From a checkpoint of a small mixture-of-experts model trained on Wikipedia: 128 squared ReLU neurons an expert.
Below are experts of layer 3 (counted from 0) of a mixture-of-experts language model. Rows are named up (a neuron's input weights, with its number), down (a neuron's output weights, with its number) and show model dimensions 0-127. Each number is 200 + 20 x the weight over its row's rms, rounded and kept within 0 to 999.
Before each expert's rows: "comes before" lists some tokens at least twice as common just after its tokens as in all text. This comes from a sample of Wikipedia text that the model never trained on. Tokens count by the router's weight.

# expert 44
comes before: "1", "0", "2", "3", "4", "5"
up1,197,191,227,188,201,139,221,206,185,187,203,181,215,197,168,198,246,206,208,194,214,204,192,203,191,197,208,175,186,180,167,173,202,216,182,197,211,209,210,242,198,204,200,182,194,206,182,225,193,178,215,184,212,211,181,189,186,197,186,185,204,190,201,198,128,192,178,209,196,214,215,151,178,206,241,198,212,240,212,224,223,210,217,175,174,179,197,210,199,177,208,180,173,197,198,231,221,235,175,232,176,201,229,217,198,225,207,193,158,159,206,185,202,168,179,202,210,225,207,191,176,208,208,202,211,202,186,212
down1,177,208,212,238,199,202,192,186,178,224,171,228,190,189,203,206,201,219,194,186,222,154,179,204,156,165,186,203,222,204,202,198,182,191,226,216,214,190,196,192,249,178,237,208,196,187,194,195,198,228,194,236,194,158,230,191,212,181,199,186,209,190,173,212,185,205,194,228,193,165,186,205,181,186,217,168,244,215,210,195,238,210,206,195,211,186,233,201,191,212,201,152,176,198,222,195,187,197,191,196,153,186,177,177,194,154,192,170,227,197,196,189,193,202,222,177,191,185,198,215,208,207,195,182,172,186,165,211

# expert 86
comes before: " |", ".", "0", ",", "5", "8"
up2,187,174,196,179,211,220,223,193,162,169,204,183,163,192,232,193,227,185,213,201,209,202,173,174,233,176,202,211,234,173,199,170,159,197,167,158,189,170,227,186,211,197,214,225,193,174,181,198,212,171,232,214,217,245,178,180,236,218,155,189,216,219,177,236,205,223,185,202,190,193,181,186,196,186,212,168,208,196,220,194,201,212,194,187,196,187,181,223,204,216,233,188,182,223,176,207,209,186,216,203,220,207,197,201,212,206,203,215,190,198,164,204,213,164,234,193,187,219,206,182,224,210,222,215,179,208,204,196
down2,152,225,207,196,177,217,188,188,178,208,219,208,209,197,213,217,176,217,227,182,187,199,189,238,195,169,201,214,223,194,203,197,193,229,195,188,218,207,201,171,214,162,201,212,222,204,176,181,208,174,185,203,206,212,207,193,210,200,181,173,211,223,180,201,198,203,172,220,189,180,172,203,191,217,190,172,199,205,221,195,233,230,170,206,201,194,232,213,196,175,209,186,241,208,243,179,206,212,162,237,166,189,227,191,199,203,202,210,194,181,160,191,201,161,183,209,186,140,210,211,210,213,144,216,181,173,197,207

# expert 5
comes before: ",", " (", " |", "'", " was", " is"
up1,227,201,205,191,201,200,216,180,185,148,234,177,216,221,181,180,211,210,207,182,199,205,245,175,194,224,182,192,236,194,196,187,229,196,185,206,170,170,202,203,165,180,186,204,194,152,216,197,184,171,208,207,200,234,179,182,204,215,208,153,173,230,206,230,208,224,169,174,174,223,195,189,187,206,178,199,209,232,214,195,180,173,199,213,220,180,190,172,212,218,191,213,168,203,217,199,169,185,228,189,195,203,206,205,227,170,174,215,207,193,194,211,203,246,205,190,185,175,227,220,215,213,200,197,190,192,230,169
down1,195,239,208,198,200,179,212,193,209,188,222,230,185,207,183,206,203,156,214,253,196,174,216,187,204,188,216,156,231,184,209,196,229,189,209,195,201,199,182,187,237,188,222,216,196,201,216,168,180,252,185,174,200,187,179,205,211,206,199,187,161,190,185,168,201,193,223,168,155,207,232,196,171,191,185,176,232,196,177,234,238,190,191,231,207,183,191,228,180,197,202,201,221,194,185,182,225,171,185,221,200,202,214,210,203,196,183,218,169,192,219,198,220,180,197,179,192,218,175,202,208,226,217,203,204,194,243,207

# expert 37
comes before: ".", ",", " in", " of", " and", " to"
up17,228,210,225,187,246,237,231,176,218,179,227,186,228,202,160,215,216,166,207,207,168,204,187,217,207,211,194,186,213,232,209,229,165,232,180,211,200,192,197,179,200,201,204,198,220,210,222,209,159,202,234,190,219,189,184,204,193,177,238,201,203,177,175,195,189,223,165,176,201,167,204,225,222,198,201,216,174,186,210,211,218,182,235,208,179,197,183,177,211,175,204,229,171,234,207,206,218,210,179,193,239,200,226,170,223,209,176,214,210,202,200,202,202,196,211,201,172,192,215,177,233,178,226,222,219,209,209,198
down17,247,242,192,197,192,188,198,197,225,219,216,206,199,203,185,225,212,223,213,206,194,236,212,233,209,175,217,213,187,186,221,218,211,181,210,240,178,182,187,166,181,242,218,185,214,200,227,164,206,176,202,193,176,207,222,231,178,194,200,176,200,185,198,182,199,170,183,194,188,241,205,218,198,177,236,191,194,221,236,223,206,179,189,218,226,200,179,212,208,215,174,201,191,221,205,191,171,180,173,188,193,183,226,191,211,206,180,185,211,188,182,199,178,141,216,227,221,176,187,175,191,183,174,207,226,229,191,188

# expert 41
comes before: " of", "2", " |", ",", "1", " and"
up1,171,204,207,208,189,199,222,200,225,177,213,200,204,227,196,215,218,158,183,152,181,207,196,208,185,217,184,228,216,195,184,172,198,186,205,182,209,193,191,190,177,161,156,193,205,210,188,214,214,207,207,187,202,175,208,189,188,193,176,177,221,226,166,242,195,210,192,218,186,214,203,190,197,186,229,192,194,214,203,203,216,193,161,183,173,191,218,199,193,206,215,219,159,198,179,209,209,179,198,209,229,173,221,169,171,171,213,220,195,186,175,159,196,193,192,193,217,154,162,205,219,177,178,204,206,131,207,191
down1,216,222,173,193,208,237,216,209,193,176,205,225,197,236,173,237,201,218,167,194,195,229,207,224,202,174,212,190,156,215,232,235,222,190,181,160,201,223,187,194,225,205,185,229,206,181,202,184,215,218,221,160,161,175,221,208,196,195,230,215,208,190,158,175,252,209,215,238,180,194,193,213,223,227,187,202,215,196,199,188,198,195,193,202,194,216,203,192,182,218,205,209,202,193,179,211,220,211,213,209,186,204,191,240,222,208,181,188,179,221,191,213,194,184,226,214,207,189,180,235,183,217,214,191,225,203,158,178

# expert 20
comes before: ",", " of", " and", ".", " (", ":"
up1,203,182,196,207,209,229,190,188,202,185,199,196,186,198,193,212,207,190,188,179,222,239,227,184,194,222,225,158,211,205,203,193,203,205,255,173,183,156,194,201,203,185,190,195,196,198,233,209,230,184,222,210,213,214,212,189,227,188,187,214,200,237,190,218,237,215,168,189,179,228,213,205,189,176,215,194,200,242,196,201,200,178,152,195,200,206,193,209,213,180,260,214,212,200,175,189,161,190,196,190,198,220,205,211,177,202,218,201,188,216,181,215,222,189,179,189,241,186,175,163,189,258,203,178,195,179,195,185
down1,226,245,232,226,244,208,179,194,245,207,199,194,176,168,230,194,209,214,218,220,172,213,204,227,216,199,205,234,193,190,196,199,219,182,211,218,193,182,223,157,207,201,208,207,190,193,213,234,207,199,198,237,210,187,211,219,223,170,223,199,187,208,191,188,185,200,233,227,191,203,189,217,197,162,190,233,183,217,198,148,203,191,213,188,212,154,220,244,209,174,209,202,194,194,196,184,198,222,163,199,194,180,186,187,217,185,208,228,210,196,174,199,191,196,198,183,222,216,170,216,179,206,219,199,210,240,193,230

# expert 0
comes before: " ", "\n", " —", " +", " Rep", " S"
up1,207,213,194,215,232,227,221,188,192,174,185,166,242,184,188,193,233,169,206,196,209,208,222,219,158,211,198,178,199,193,210,166,212,233,201,173,202,182,242,203,197,189,177,214,188,208,205,206,230,223,169,174,210,220,208,199,238,183,201,177,175,178,191,221,226,219,191,173,197,220,174,217,224,162,201,175,217,197,208,241,207,189,199,185,162,193,201,193,224,191,231,219,191,191,208,180,207,184,207,224,187,173,230,215,201,228,199,204,200,186,210,217,202,197,187,211,220,251,201,185,190,227,233,176,222,220,201,227
down1,219,163,217,182,214,199,221,224,199,201,221,178,202,230,220,186,204,183,193,199,233,210,195,194,169,229,188,219,239,151,184,197,206,203,241,208,214,196,193,196,193,199,192,215,191,199,200,206,196,204,174,222,190,194,196,189,201,189,171,174,177,211,194,240,180,202,239,181,200,181,219,233,215,219,166,205,225,175,211,231,188,173,172,218,174,186,201,217,208,192,227,191,169,163,173,221,201,205,189,176,177,207,188,191,196,163,226,201,194,193,216,198,226,226,170,222,238,233,213,229,219,207,184,171,220,195,231,218

# expert 19
comes before: "0", " |", "1", ".", "2", ";"
up17,181,167,243,122,216,202,182,182,175,194,209,203,215,198,198,205,195,209,227,195,183,191,166,194,209,190,203,209,252,201,184,226,200,185,202,178,229,191,182,224,184,202,207,181,209,221,214,204,218,167,203,215,202,214,207,184,211,201,175,221,210,198,202,239,209,209,203,205,202,186,169,202,173,181,202,204,211,228,203,212,192,201,232,189,226,171,211,225,210,206,213,194,186,197,215,215,214,199,206,184,205,202,198,235,191,237,171,209,219,182,204,194,210,184,210,210,203,194,215,184,229,241,211,264,185,200,247,160
down17,193,210,198,166,185,190,196,173,189,191,189,201,213,190,230,204,210,204,223,211,205,185,222,211,227,131,194,185,196,225,215,250,204,207,207,193,198,225,222,210,219,148,226,219,203,203,180,203,208,217,192,194,225,216,234,193,179,223,196,206,159,173,219,188,183,212,204,223,216,197,204,210,165,167,204,216,194,187,220,217,194,226,212,184,180,211,213,232,226,172,184,186,207,187,213,212,238,205,159,220,216,212,172,193,186,232,179,186,219,188,202,214,225,200,156,206,219,239,195,227,217,196,203,215,218,202,173,207

# expert 78
comes before: ",", ")", " (", ";", " and", "a"
up0,191,182,209,220,202,186,236,176,204,193,223,178,202,175,150,179,241,175,183,199,205,200,217,193,232,210,205,210,224,245,236,174,211,194,192,192,189,201,207,187,176,215,206,213,207,238,184,245,198,201,243,200,206,231,211,184,193,199,183,205,194,244,194,186,217,178,197,182,175,191,157,185,209,202,217,216,196,192,231,224,181,233,192,199,172,208,210,194,204,196,237,219,163,181,172,202,202,217,209,208,192,194,266,199,179,209,179,214,222,198,200,200,195,218,223,208,207,191,180,164,182,197,192,187,212,205,195,226
down0,204,205,217,168,177,202,222,203,203,195,219,200,167,168,191,198,237,198,223,233,190,192,218,194,200,209,221,225,227,184,207,198,202,183,170,216,214,212,211,227,183,213,198,234,206,201,168,210,214,177,206,200,194,176,176,194,197,186,207,189,150,188,210,181,195,214,183,230,209,212,189,231,200,209,204,165,213,240,203,188,232,199,207,212,206,172,170,233,192,176,240,230,191,208,176,207,219,196,233,227,163,226,229,199,157,193,205,150,201,201,164,217,218,192,210,176,243,203,190,178,188,211,181,198,185,206,212,205

# expert 68
comes before: "1", "2", "s", "0", " new", " b"
up26,178,204,226,196,216,191,211,166,210,203,224,205,207,199,146,203,240,191,173,198,192,185,195,231,169,213,197,154,224,184,174,174,193,225,200,197,199,215,210,187,203,224,189,201,196,200,237,207,200,175,191,204,230,202,199,195,192,184,187,202,222,211,196,201,181,220,179,215,211,163,163,208,202,243,193,218,181,227,197,192,206,212,193,180,187,193,190,216,247,174,202,215,187,223,134,179,188,216,224,197,202,188,204,214,217,160,225,180,206,181,188,186,184,229,198,202,176,223,181,166,211,230,229,225,195,199,206,229
down26,208,218,184,198,202,186,189,215,184,185,190,221,201,235,210,199,211,184,266,216,188,213,219,219,196,209,157,203,202,209,194,169,220,219,207,193,210,179,184,206,216,174,173,201,214,249,198,200,199,209,191,168,188,171,226,136,210,180,213,169,207,157,198,198,187,177,204,195,192,162,190,185,185,161,183,221,203,197,222,230,200,234,164,225,218,190,188,198,205,171,192,182,230,197,202,156,205,184,194,206,217,188,204,185,232,207,192,207,196,211,173,210,162,216,229,193,195,225,191,175,183,208,203,210,201,219,218,201

# expert 110
comes before: "1", "2", "3", " |", "4", "5"
up0,193,212,192,204,206,193,209,223,250,218,212,209,199,207,200,203,194,226,194,194,241,195,190,186,210,205,162,246,207,175,195,218,196,184,201,186,188,209,238,179,183,210,195,196,231,204,208,209,228,188,215,207,212,256,179,219,210,206,235,197,218,188,222,196,176,198,164,225,198,196,222,208,181,206,137,187,177,243,212,198,185,219,234,198,162,213,182,188,232,175,209,194,167,223,198,201,197,188,207,216,221,213,192,197,179,192,209,217,220,176,198,216,222,237,200,195,201,179,199,195,232,195,192,233,214,191,154,214
down0,185,212,231,191,173,168,190,224,174,193,161,216,179,213,197,207,191,185,200,211,189,182,203,200,199,247,175,193,238,186,183,203,222,198,187,236,214,188,181,166,194,207,186,181,197,180,187,201,223,164,202,224,202,205,180,230,189,189,170,215,194,215,198,205,202,212,219,222,229,191,206,207,187,187,173,172,185,197,197,201,228,206,203,185,179,191,200,181,169,170,131,239,200,185,219,229,209,250,226,189,168,207,218,227,212,179,176,204,218,217,213,189,177,216,194,241,213,222,215,190,210,192,198,187,176,206,221,197

# expert 28
comes before: "1", "2", "3", " |", "4", " -"
up2,224,197,230,197,205,201,263,187,196,192,219,191,197,183,189,183,215,191,233,244,170,221,218,169,206,223,199,178,204,202,204,171,233,199,231,226,163,190,221,191,197,214,186,208,210,202,196,222,226,212,155,194,211,216,208,192,197,203,218,183,183,189,209,194,228,168,199,204,207,202,169,180,211,214,199,185,211,177,194,241,225,206,173,231,194,184,178,209,203,198,248,186,212,175,202,203,188,173,201,236,193,207,228,191,217,200,228,195,223,163,141,209,212,199,217,215,198,217,209,205,188,242,201,198,228,194,200,201
down2,223,203,197,227,199,245,203,200,242,210,179,185,186,193,200,182,201,190,187,187,220,212,167,193,203,205,183,210,200,187,220,205,206,192,196,223,212,193,194,189,199,186,181,205,182,226,260,222,213,227,201,219,219,219,224,193,243,210,168,177,231,182,184,200,196,184,210,168,211,214,179,191,202,180,149,194,205,198,176,163,219,215,216,209,180,189,208,236,174,200,263,227,204,222,178,193,181,192,192,213,208,240,209,213,172,205,191,204,186,198,204,214,196,185,188,215,186,188,218,186,207,202,182,266,210,202,189,221

# expert 47
comes before: " ", "\n", " —", " +", " .", " −"
up1,260,191,195,191,225,196,176,185,206,187,203,164,201,207,177,217,191,199,194,207,188,206,180,214,212,234,225,192,216,193,219,219,196,188,225,213,189,180,179,176,167,198,203,211,186,213,223,183,233,182,194,210,171,215,200,203,206,120,174,220,207,171,167,218,206,202,221,167,171,157,180,215,198,206,190,198,207,167,181,185,189,212,195,176,205,174,232,224,209,211,203,232,209,182,236,179,201,198,179,187,185,208,212,225,187,217,172,210,148,215,198,231,206,186,202,194,209,217,235,201,202,209,206,191,191,197,196,195
down1,193,196,232,167,207,177,192,229,222,206,208,186,205,188,207,199,202,190,194,189,187,198,182,205,196,210,203,176,215,195,192,186,210,202,206,220,212,198,166,216,193,237,238,209,193,200,202,180,181,192,231,223,204,186,236,210,208,182,200,242,219,211,190,186,193,203,263,191,199,174,231,174,206,178,153,244,206,205,184,161,179,212,208,190,211,186,203,238,203,236,171,165,235,209,184,186,199,221,185,190,146,238,184,240,186,193,200,203,204,210,202,219,218,217,225,206,195,211,218,194,202,214,183,167,207,170,197,196

# expert 117
comes before: "1", " \"", "0", "2", "4", "3"
up0,211,181,228,202,207,217,217,185,210,193,216,204,217,236,185,195,235,200,232,198,170,240,207,208,182,226,242,219,235,183,206,194,221,190,267,200,216,188,190,152,168,204,187,189,205,165,197,215,197,211,182,188,178,187,225,209,205,209,226,201,220,193,178,237,215,223,183,210,196,187,199,170,189,199,217,209,190,164,196,190,238,201,190,191,185,213,234,189,204,201,228,178,219,203,173,220,200,176,227,189,204,181,239,190,186,206,249,187,217,224,203,201,205,216,207,245,221,214,221,212,190,205,196,188,207,183,199,205
down0,207,210,234,212,214,195,197,193,202,193,206,171,169,166,196,167,223,208,178,217,165,196,217,213,199,234,176,184,222,211,233,204,191,164,192,168,164,224,212,176,196,204,198,224,185,170,224,223,197,222,248,211,169,191,176,210,223,183,196,192,229,231,196,177,177,219,198,199,202,198,176,183,186,248,189,163,185,185,168,233,211,175,199,217,191,220,185,183,178,189,207,188,181,211,211,195,191,237,187,196,197,206,246,208,200,211,198,191,192,225,196,196,185,211,164,185,218,205,220,181,196,229,179,199,238,185,216,194

# expert 40
comes before: " |", "ed", ")", ".", "–", " /"
up1,245,200,227,216,235,169,236,178,191,204,222,171,189,192,182,172,256,201,225,161,204,219,217,189,178,225,218,179,223,216,215,160,222,217,160,216,201,212,204,194,168,195,194,188,219,206,192,222,205,206,205,201,208,197,228,168,197,195,182,213,209,206,167,192,187,202,199,195,215,196,169,168,195,231,181,168,171,200,208,186,211,232,189,177,159,213,179,215,235,213,218,222,211,212,190,203,188,211,192,202,212,233,216,207,197,177,196,182,208,226,189,208,210,232,184,187,204,223,222,183,206,212,192,227,230,227,205,215
down1,226,186,178,194,179,192,213,231,199,207,195,194,186,174,183,198,208,147,205,192,191,181,235,176,187,195,243,198,189,246,199,217,222,210,186,166,214,222,196,224,181,251,209,215,201,198,211,172,203,217,206,231,194,200,188,178,204,190,187,193,187,188,154,182,198,158,203,198,202,222,195,194,192,182,206,217,195,192,225,180,169,168,202,221,242,221,179,220,196,231,193,193,205,203,173,210,193,193,201,188,183,252,219,159,209,235,235,221,198,211,172,214,205,221,226,198,184,179,211,189,226,190,202,208,183,173,200,197

# expert 3
comes before: "1", "2", "3", " |", "4", "5"
up2,223,218,192,211,203,215,219,189,220,238,230,209,240,191,200,190,205,183,183,208,181,237,148,197,204,232,232,189,223,217,200,191,222,200,187,219,174,188,188,207,181,167,179,207,230,215,198,190,209,183,199,196,240,215,172,181,173,209,223,193,167,226,188,212,159,184,180,211,174,205,186,218,187,223,196,210,193,203,225,199,190,186,238,191,184,204,202,225,211,176,217,187,182,228,197,228,216,207,242,207,260,205,239,204,181,200,174,221,201,204,162,186,196,189,188,210,192,178,217,232,205,180,196,195,203,214,213,200
down2,211,202,194,184,218,222,199,215,206,180,214,205,225,177,195,180,207,203,164,239,209,198,190,192,184,199,213,208,154,256,204,186,178,216,198,215,158,171,204,208,187,203,227,210,208,207,202,184,208,200,200,225,171,194,204,172,201,206,206,189,186,206,160,148,150,213,207,189,204,200,157,190,204,221,176,200,204,204,200,189,215,200,211,230,215,204,187,204,195,195,196,192,157,208,202,219,231,181,210,211,212,166,199,222,182,163,195,193,229,209,181,185,199,188,223,227,221,198,220,241,211,188,177,198,226,231,189,257

# expert 70
comes before: " ", "\n", " N", " Candidate", " Team", " R"
up0,199,184,199,208,240,187,221,203,214,219,225,190,245,201,216,222,180,169,159,215,178,227,197,186,162,235,217,221,205,194,228,205,187,162,237,174,228,210,210,183,137,167,210,198,205,174,188,210,233,198,192,185,215,179,205,215,200,206,194,187,224,174,212,189,188,218,200,197,194,184,222,204,226,191,148,225,203,182,191,204,194,208,202,200,204,183,217,203,224,189,217,201,186,198,226,197,217,209,214,198,209,196,214,214,201,186,207,204,163,169,191,156,205,200,198,225,204,186,206,138,218,199,217,189,199,198,227,214
down0,177,209,183,214,153,188,205,186,220,188,205,202,210,211,229,233,212,220,188,176,180,220,218,182,218,225,205,207,177,198,193,233,177,228,222,222,220,225,215,187,235,202,220,170,222,196,164,236,221,179,203,213,208,206,142,200,182,236,210,200,184,192,201,231,176,204,230,196,236,183,175,198,189,194,165,227,188,181,190,216,215,191,211,183,224,175,193,173,195,199,230,181,207,193,194,199,234,210,201,210,238,221,207,195,216,166,156,196,203,188,158,201,227,193,220,208,204,204,210,184,203,217,228,220,194,196,195,195